{
  "num_hidden_layers": 13,
  "hidden_size": 256,
  "n_experts": 64,
  "experts_per_token": 4,
  "d_expert": 96,
  "d_shared_expert": 128,
  "hidden_act": "gelu",
  "moe_layers": [1, 2, 3, 4, 5, 6, 7, 8, 9, 10, 11, 12],
  "router_score": "softmax",
  "normalize_top_k": false,
  "routed_scale": 4.0,
  "balance_loss": 0.00555,
  "balance_bias": false,
  "router_z_loss": 0.001,
  "n_groups": 4,
  "groups_per_token": 2,
  "init_std_router": 0.019,
  "lr_router": 0.000518,
  "vocab_size": 32768,
  "norm": "layernorm",
  "norm_eps": 1e-05,
  "tie_word_embeddings": true,
  "optimizer": "soap_variant",
  "learning_rate": 0.00247,
  "beta1": 0.95,
  "beta2": 0.95,
  "max_grad_norm": 0.5,
  "batch_tokens": 65536,
  "max_seq_len": 512,
  "train_tokens": 343400000,
  "max_steps": 5240,
  "dataset": "wikipedia_en"
}
Below are experts of layer 3 (counted from 0) of a mixture-of-experts language model. Rows are named router (the router's row for the expert), up (a neuron's input weights, with its number), down (a neuron's output weights, with its number) and show model dimensions 0-255. Each number is 50 + 10 x the weight over its row's rms, rounded and kept within 0 to 99.
Before each expert's rows: "mostly gets" lists some tokens that are sent to it at least half of the time; "comes before" lists some tokens at least twice as common just after its tokens as in all text. This comes from a sample of Wikipedia text that the model never trained on. Tokens count by the router's weight.

# expert 36
mostly gets: "% ", "000 ", "%; ", "%) ", ",", "65 "
comes before: "| ", "% ", "|", ",", ".", "%; "
router:34 35 44 56 59 43 56 54 42 37 43 40 50 44 66 39 52 51 39 53 30 55 51 49 60 49 59 45 58 50 30 52 55 62 53 58 42 67 45 25 52 69 39 46 48 31 47 31 65 54 33 69 42 49 50 54 53 49 62 39 69 49 35 41 49 50 53 48 59 59 40 77 51 50 69 61 50 43 44 47 40 64 42 54 56 34 47 57 45 50 37 71 34 58 64 59 39 62 65 44 33 66 55 51 47 56 66 62 42 48 51 63 51 49 53 49 48 63 43 58 75 58 24 69 61 40 47 37 49 71 48 57 49 45 56 49 44 61 61 43 49 53 38 38 46 67 44 58 30 53 53 43 56 49 52 46 58 52 58 58 46 40 54 49 54 47 42 53 50 39 52 37 59 38 72 44 59 67 40 34 40 38 39 53 61 49 51 58 65 55 61 61 42 43 47 42 49 56 43 45 61 44 51 40 64 49 52 56 41 54 56 34 65 38 49 33 52 35 61 44 43 57 45 39 57 41 47 40 38 44 37 40 55 72 39 55 48 55 56 56 45 47 45 56 47 57 29 55 53 53 54 44 43 63 64 67
up0:50 50 96 55 50 60 50 51 57 34 49 44 50 49 60 49 46 64 49 65 37 57 52 65 54 56 49 19 41 45 48 38 56 50 52 66 31 69 45 48 48 61 37 67 51 46 58 44 47 50 39 49 60 50 19 51 57 50 61 43 51 51 50 47 50 58 51 37 49 24 50 64 62 57 51 50 50 50 52 50 55 52 46 48 34 54 16 48 66 48 48 50 51 50 58 53 50 54 59 50 50 45 51 49 51 59 49 92 48 50 49 54 68 51 65 61 48 47 50 67 47 52 48 35 47 53 50 48 39 52 51 51 50 52 59 56 50 40 52 50 49 82 38 56 46 59 46 51 26 49 71 46 53 50 48 50 51 51 49 67 48 50 51 47 92 36 55 51 48 47 45 48 51 47 45 40 49 51 54 50 54 43 51 50 49 54 45 90 50 60 49 47 39 49 50 50 56 50 40 48 44 48 52 48 51 50 50 50 50 48 50 43 50 50 49 49 52 51 33 51 38 51 48 50 51 51 51 52 16 48 50 26 49 52 49 50 48 50 46 31 51 27 50 50 50 40 49 40 50 53 50 57 53 50 71 49
down0:53 49 50 88 42 41 53 48 23 44 67 60 49 69 36 65 30 54 29 50 50 22 50 49 45 51 48 50 46 49 40 64 36 61 46 50 52 50 61 83 21 54 55 48 59 52 58 54 49 55 50 65 46 53 56 44 57 48 50 63 34 57 50 48 32 37 40 52 47 51 51 42 53 42 42 74 51 51 35 50 48 43 49 59 43 58 46 49 55 45 51 38 53 50 46 44 51 56 53 39 63 48 50 49 50 50 41 52 50 54 47 52 44 54 53 47 53 52 54 45 32 50 47 49 27 48 59 52 45 30 59 35 54 51 49 50 72 54 54 45 47 46 51 32 57 48 52 52 53 76 46 50 51 49 51 49 49 50 35 48 51 50 46 69 50 42 49 59 20 40 54 52 05 60 42 57 47 37 51 58 49 48 39 47 50 40 50 52 43 50 50 51 52 49 50 56 52 43 59 51 85 47 54 67 54 42 46 48 49 64 63 53 48 47 47 57 64 67 43 51 53 48 49 13 41 54 49 56 50 49 35 50 74 49 54 50 51 63 66 51 48 47 45 49 51 39 52 42 51 50 50 49 61 55 47 62

# expert 13
mostly gets: "moved ", "education ", "high", "ly", "went ", "studied "
comes before: ", ", ". ", "and ", "to ", "– ", "aged "
router:50 46 58 41 74 39 53 47 23 39 35 44 69 37 58 37 62 69 52 54 42 44 51 48 54 36 56 69 47 47 39 35 43 53 42 48 37 65 44 49 65 55 41 45 40 34 41 47 64 64 39 57 51 56 48 42 41 32 51 49 49 57 65 48 49 60 52 52 56 41 40 55 35 48 56 64 46 61 37 49 41 64 46 48 50 42 46 52 52 55 44 64 45 60 67 53 50 56 41 43 38 37 57 27 54 59 71 47 36 37 44 57 59 46 52 57 32 48 41 61 53 52 54 57 61 50 46 41 49 58 62 51 50 59 56 62 39 41 62 41 59 58 51 41 40 65 25 61 45 61 49 50 54 77 37 47 46 44 70 50 47 43 56 42 43 36 39 55 69 43 53 38 50 47 65 38 46 61 47 39 53 37 39 58 62 46 47 48 67 49 67 50 46 50 50 42 41 59 33 45 64 60 49 38 62 53 38 54 38 40 61 43 54 35 44 46 57 41 35 47 58 51 29 47 57 50 55 54 37 56 31 42 49 61 56 62 42 62 76 48 48 63 58 69 57 55 37 66 46 63 59 35 40 58 55 48
up0:48 49 52 51 61 50 50 44 52 40 60 50 50 49 64 49 49 50 40 51 51 50 46 50 61 32 50 48 50 49 21 58 45 69 52 50 53 50 45 50 50 55 48 43 45 42 68 43 41 45 52 51 50 48 53 50 65 51 56 46 50 51 48 48 52 55 47 45 53 51 50 53 58 44 52 40 63 50 58 28 43 48 49 34 53 07 58 50 46 47 50 53 57 65 46 56 37 51 69 50 50 51 50 65 55 45 69 62 50 45 46 46 44 52 53 65 49 55 33 46 61 49 39 70 53 50 40 44 49 51 59 51 51 50 52 55 48 35 49 45 49 50 61 54 42 63 38 51 44 50 68 45 50 50 64 52 67 28 51 57 51 47 76 56 54 51 66 28 70 39 70 50 33 48 46 50 52 50 45 33 45 38 43 49 54 45 25 50 67 57 47 63 47 51 52 46 52 54 62 47 50 52 57 50 84 41 02 45 28 43 52 40 76 44 53 50 58 39 51 51 54 53 49 26 50 49 50 51 50 40 50 50 46 50 50 59 49 50 51 64 49 57 61 51 50 36 48 46 52 55 49 49 23 75 48 81
down0:84 46 50 53 46 56 33 32 57 44 49 36 53 52 53 57 72 63 47 57 50 36 70 50 53 39 48 49 50 67 53 35 51 52 42 57 51 47 46 51 46 53 50 33 45 73 53 46 48 33 50 46 59 50 51 40 46 51 54 38 61 48 50 25 42 49 56 51 42 49 61 53 51 49 53 51 37 63 47 50 70 37 54 47 56 51 53 47 70 49 44 49 56 42 67 47 59 58 49 33 46 49 50 50 49 53 51 45 61 60 28 47 42 45 52 54 51 51 44 46 41 50 50 58 50 33 50 62 97 57 57 43 41 51 55 48 51 64 60 45 51 50 54 57 40 54 41 50 61 50 49 45 46 61 46 54 66 51 49 68 41 30 48 48 38 27 41 60 58 48 50 47 48 26 52 27 50 47 35 44 50 52 27 60 56 45 50 47 53 31 47 56 42 45 72 63 38 68 48 41 49 61 57 47 68 49 54 43 54 33 48 58 50 53 49 64 42 44 57 55 41 49 55 35 61 68 51 57 34 58 50 54 42 61 56 50 12 33 52 48 49 49 57 49 59 30 54 53 50 51 43 51 50 67 40 67

# expert 57
mostly gets: "to ", "Gu", "Ward", "into ", "is", "To "
comes before: "the ", "a ", "be ", "his ", "their ", "an "
router:46 33 47 42 61 40 58 63 33 40 34 47 64 30 64 35 53 62 44 55 43 43 56 54 55 47 55 63 50 42 37 44 42 59 43 43 53 56 39 38 62 54 39 43 40 42 42 44 59 65 31 65 41 38 45 46 56 40 52 46 57 58 47 46 47 65 57 71 54 42 41 60 40 40 60 71 38 61 40 33 54 60 42 44 62 38 37 55 47 54 51 52 36 63 60 62 41 51 55 40 41 42 60 40 35 64 49 53 46 42 42 61 59 43 62 60 44 59 40 52 50 66 36 58 53 42 52 48 41 53 63 58 29 48 54 61 37 26 57 48 47 53 55 46 46 63 23 58 40 63 42 56 60 60 60 45 54 43 61 59 39 41 63 38 44 44 45 48 61 45 46 44 35 43 59 50 55 63 47 44 49 36 40 63 62 47 43 60 58 61 67 63 44 40 49 37 34 60 48 38 57 61 54 36 53 61 44 48 43 59 64 38 66 39 39 39 52 47 52 37 49 45 44 45 59 41 52 57 45 34 43 49 53 68 53 53 46 64 80 65 36 53 63 56 65 37 38 64 38 64 58 40 37 51 56 63
up0:39 51 43 44 51 24 77 67 52 51 41 48 50 43 65 44 48 59 50 74 51 48 71 37 51 31 49 50 50 51 50 25 48 49 80 42 47 50 50 19 51 47 25 56 27 51 40 51 45 73 40 49 61 49 42 62 59 56 45 54 64 48 48 50 51 62 48 46 50 59 36 63 51 67 54 51 45 56 40 60 56 49 51 47 40 37 57 50 62 49 57 54 45 64 65 47 52 50 51 46 33 59 54 32 50 50 52 50 39 49 33 51 51 30 70 50 39 49 51 44 49 56 56 44 50 52 57 51 48 70 25 50 70 50 49 43 49 62 45 50 76 49 45 61 47 62 25 44 43 54 56 42 53 49 51 57 47 52 55 67 51 45 50 68 44 30 39 49 50 19 53 22 53 52 51 57 44 46 49 47 34 50 52 41 68 52 46 54 48 56 49 74 54 51 54 49 51 50 44 51 26 49 48 49 60 64 51 62 56 51 55 46 78 50 50 51 50 60 51 44 45 49 46 58 50 38 48 50 51 37 52 43 50 51 51 66 51 50 50 63 53 44 48 52 49 51 49 52 55 66 47 48 49 74 62 49
down0:44 45 55 50 57 47 57 43 49 56 65 65 48 44 26 56 46 67 49 48 54 43 65 34 49 57 44 63 47 41 48 48 45 46 46 44 51 51 36 57 69 48 58 55 76 40 61 56 56 63 47 35 47 27 51 51 52 51 53 37 53 77 55 68 48 48 44 40 54 36 55 39 51 54 69 50 49 50 50 06 79 51 40 45 46 51 58 57 40 56 56 50 65 43 53 20 48 54 52 45 46 51 51 41 43 35 49 51 51 55 51 46 53 49 58 57 28 42 45 22 58 60 39 49 51 31 56 47 49 45 44 46 57 48 38 51 49 49 54 53 53 43 38 52 30 33 44 51 48 57 61 52 48 54 52 46 49 69 59 54 46 58 56 56 31 56 42 55 42 50 49 48 40 47 51 52 32 77 40 51 46 51 47 51 63 42 45 53 50 67 42 56 39 41 44 57 56 54 47 64 22 35 39 60 47 64 51 53 52 49 49 47 64 49 44 32 51 77 55 43 45 61 37 70 59 47 52 53 57 54 49 50 55 58 56 53 34 46 50 58 37 80 55 49 49 57 34 37 49 53 47 50 68 50 54 50

# expert 21
mostly gets: "JPL ", "Yes ", "MPC ", "Hard ", "Votes ", "Center "
comes before: "| ", "|", "–", ":", "1 ", "0 "
router:52 35 39 43 58 41 57 43 37 36 51 48 65 31 60 39 58 63 48 56 52 66 70 51 62 34 60 48 51 52 48 49 40 57 63 54 48 55 40 55 49 52 48 40 39 51 56 55 49 52 39 51 45 41 44 38 47 51 66 56 58 71 60 53 22 62 57 52 54 55 45 60 43 56 56 51 44 54 42 46 40 53 46 38 54 40 48 58 54 32 65 57 29 67 47 59 39 61 51 48 36 40 65 53 56 65 58 58 32 44 43 48 59 38 69 57 48 66 27 45 62 49 32 48 77 38 38 43 53 61 54 58 46 43 50 63 25 45 56 45 50 66 50 48 42 52 35 69 44 48 55 54 56 70 58 39 49 41 54 43 46 46 49 39 43 49 41 45 62 45 40 47 51 39 55 51 42 62 43 43 36 51 40 58 52 35 31 57 52 61 68 57 31 38 61 51 33 48 52 52 55 50 47 41 68 49 45 63 48 45 53 36 52 36 51 36 52 44 60 46 48 54 47 54 60 38 41 53 38 60 50 47 73 48 52 58 49 56 76 49 30 54 48 64 49 50 25 52 46 59 68 42 29 53 73 48
up0:75 49 49 46 50 51 50 49 48 62 53 60 51 52 48 52 66 49 54 49 57 64 71 50 24 35 50 56 48 77 73 49 28 52 47 47 51 50 50 50 50 73 53 67 49 50 48 49 76 51 50 50 49 50 52 50 33 51 49 50 50 66 46 49 48 47 48 54 52 51 65 50 46 50 45 49 49 57 53 11 62 57 50 30 47 45 38 66 47 36 47 45 39 55 50 53 70 51 47 50 31 52 23 43 49 68 54 52 49 48 50 81 48 43 53 63 60 52 49 47 34 51 53 49 53 48 47 49 50 56 39 50 61 50 50 63 46 61 39 33 44 61 61 45 30 49 47 47 48 50 52 55 51 46 33 64 18 50 50 48 33 52 49 50 52 50 51 50 48 40 47 53 51 51 61 62 38 50 66 45 04 53 50 62 57 44 53 50 51 51 51 50 49 53 50 50 49 50 49 50 62 55 43 50 37 46 56 54 44 57 50 35 50 41 51 39 48 51 58 50 56 52 49 53 50 46 43 55 27 51 49 50 76 45 48 49 45 52 45 32 53 27 48 50 54 47 53 48 53 47 58 49 07 55 51 50
down0:59 49 48 48 49 61 47 37 43 42 51 56 56 49 47 58 57 52 61 38 49 49 48 38 42 50 50 49 52 52 47 45 50 62 62 54 40 49 32 55 64 45 56 65 50 48 46 42 45 70 48 54 45 46 63 56 54 53 50 52 52 39 50 52 51 35 52 49 50 42 69 48 52 72 47 38 58 45 51 51 55 53 56 42 45 55 49 54 48 35 50 51 14 52 50 38 51 45 44 50 34 49 50 46 35 40 45 41 47 49 55 50 46 50 39 46 52 42 52 43 32 39 64 62 44 54 53 55 50 52 46 58 37 48 50 63 56 51 48 54 50 31 56 50 48 54 48 85 55 51 37 55 47 51 50 41 38 62 50 48 26 63 53 67 56 62 51 55 40 44 49 72 47 55 51 51 45 30 51 56 50 51 76 51 45 25 54 54 45 46 50 46 55 49 46 46 79 65 50 54 79 46 53 51 45 37 50 49 45 59 50 53 17 48 31 44 49 62 45 74 46 49 45 50 53 37 51 37 47 93 53 50 76 71 52 46 38 70 50 50 44 50 49 48 50 56 51 50 50 63 90 49 49 58 51 38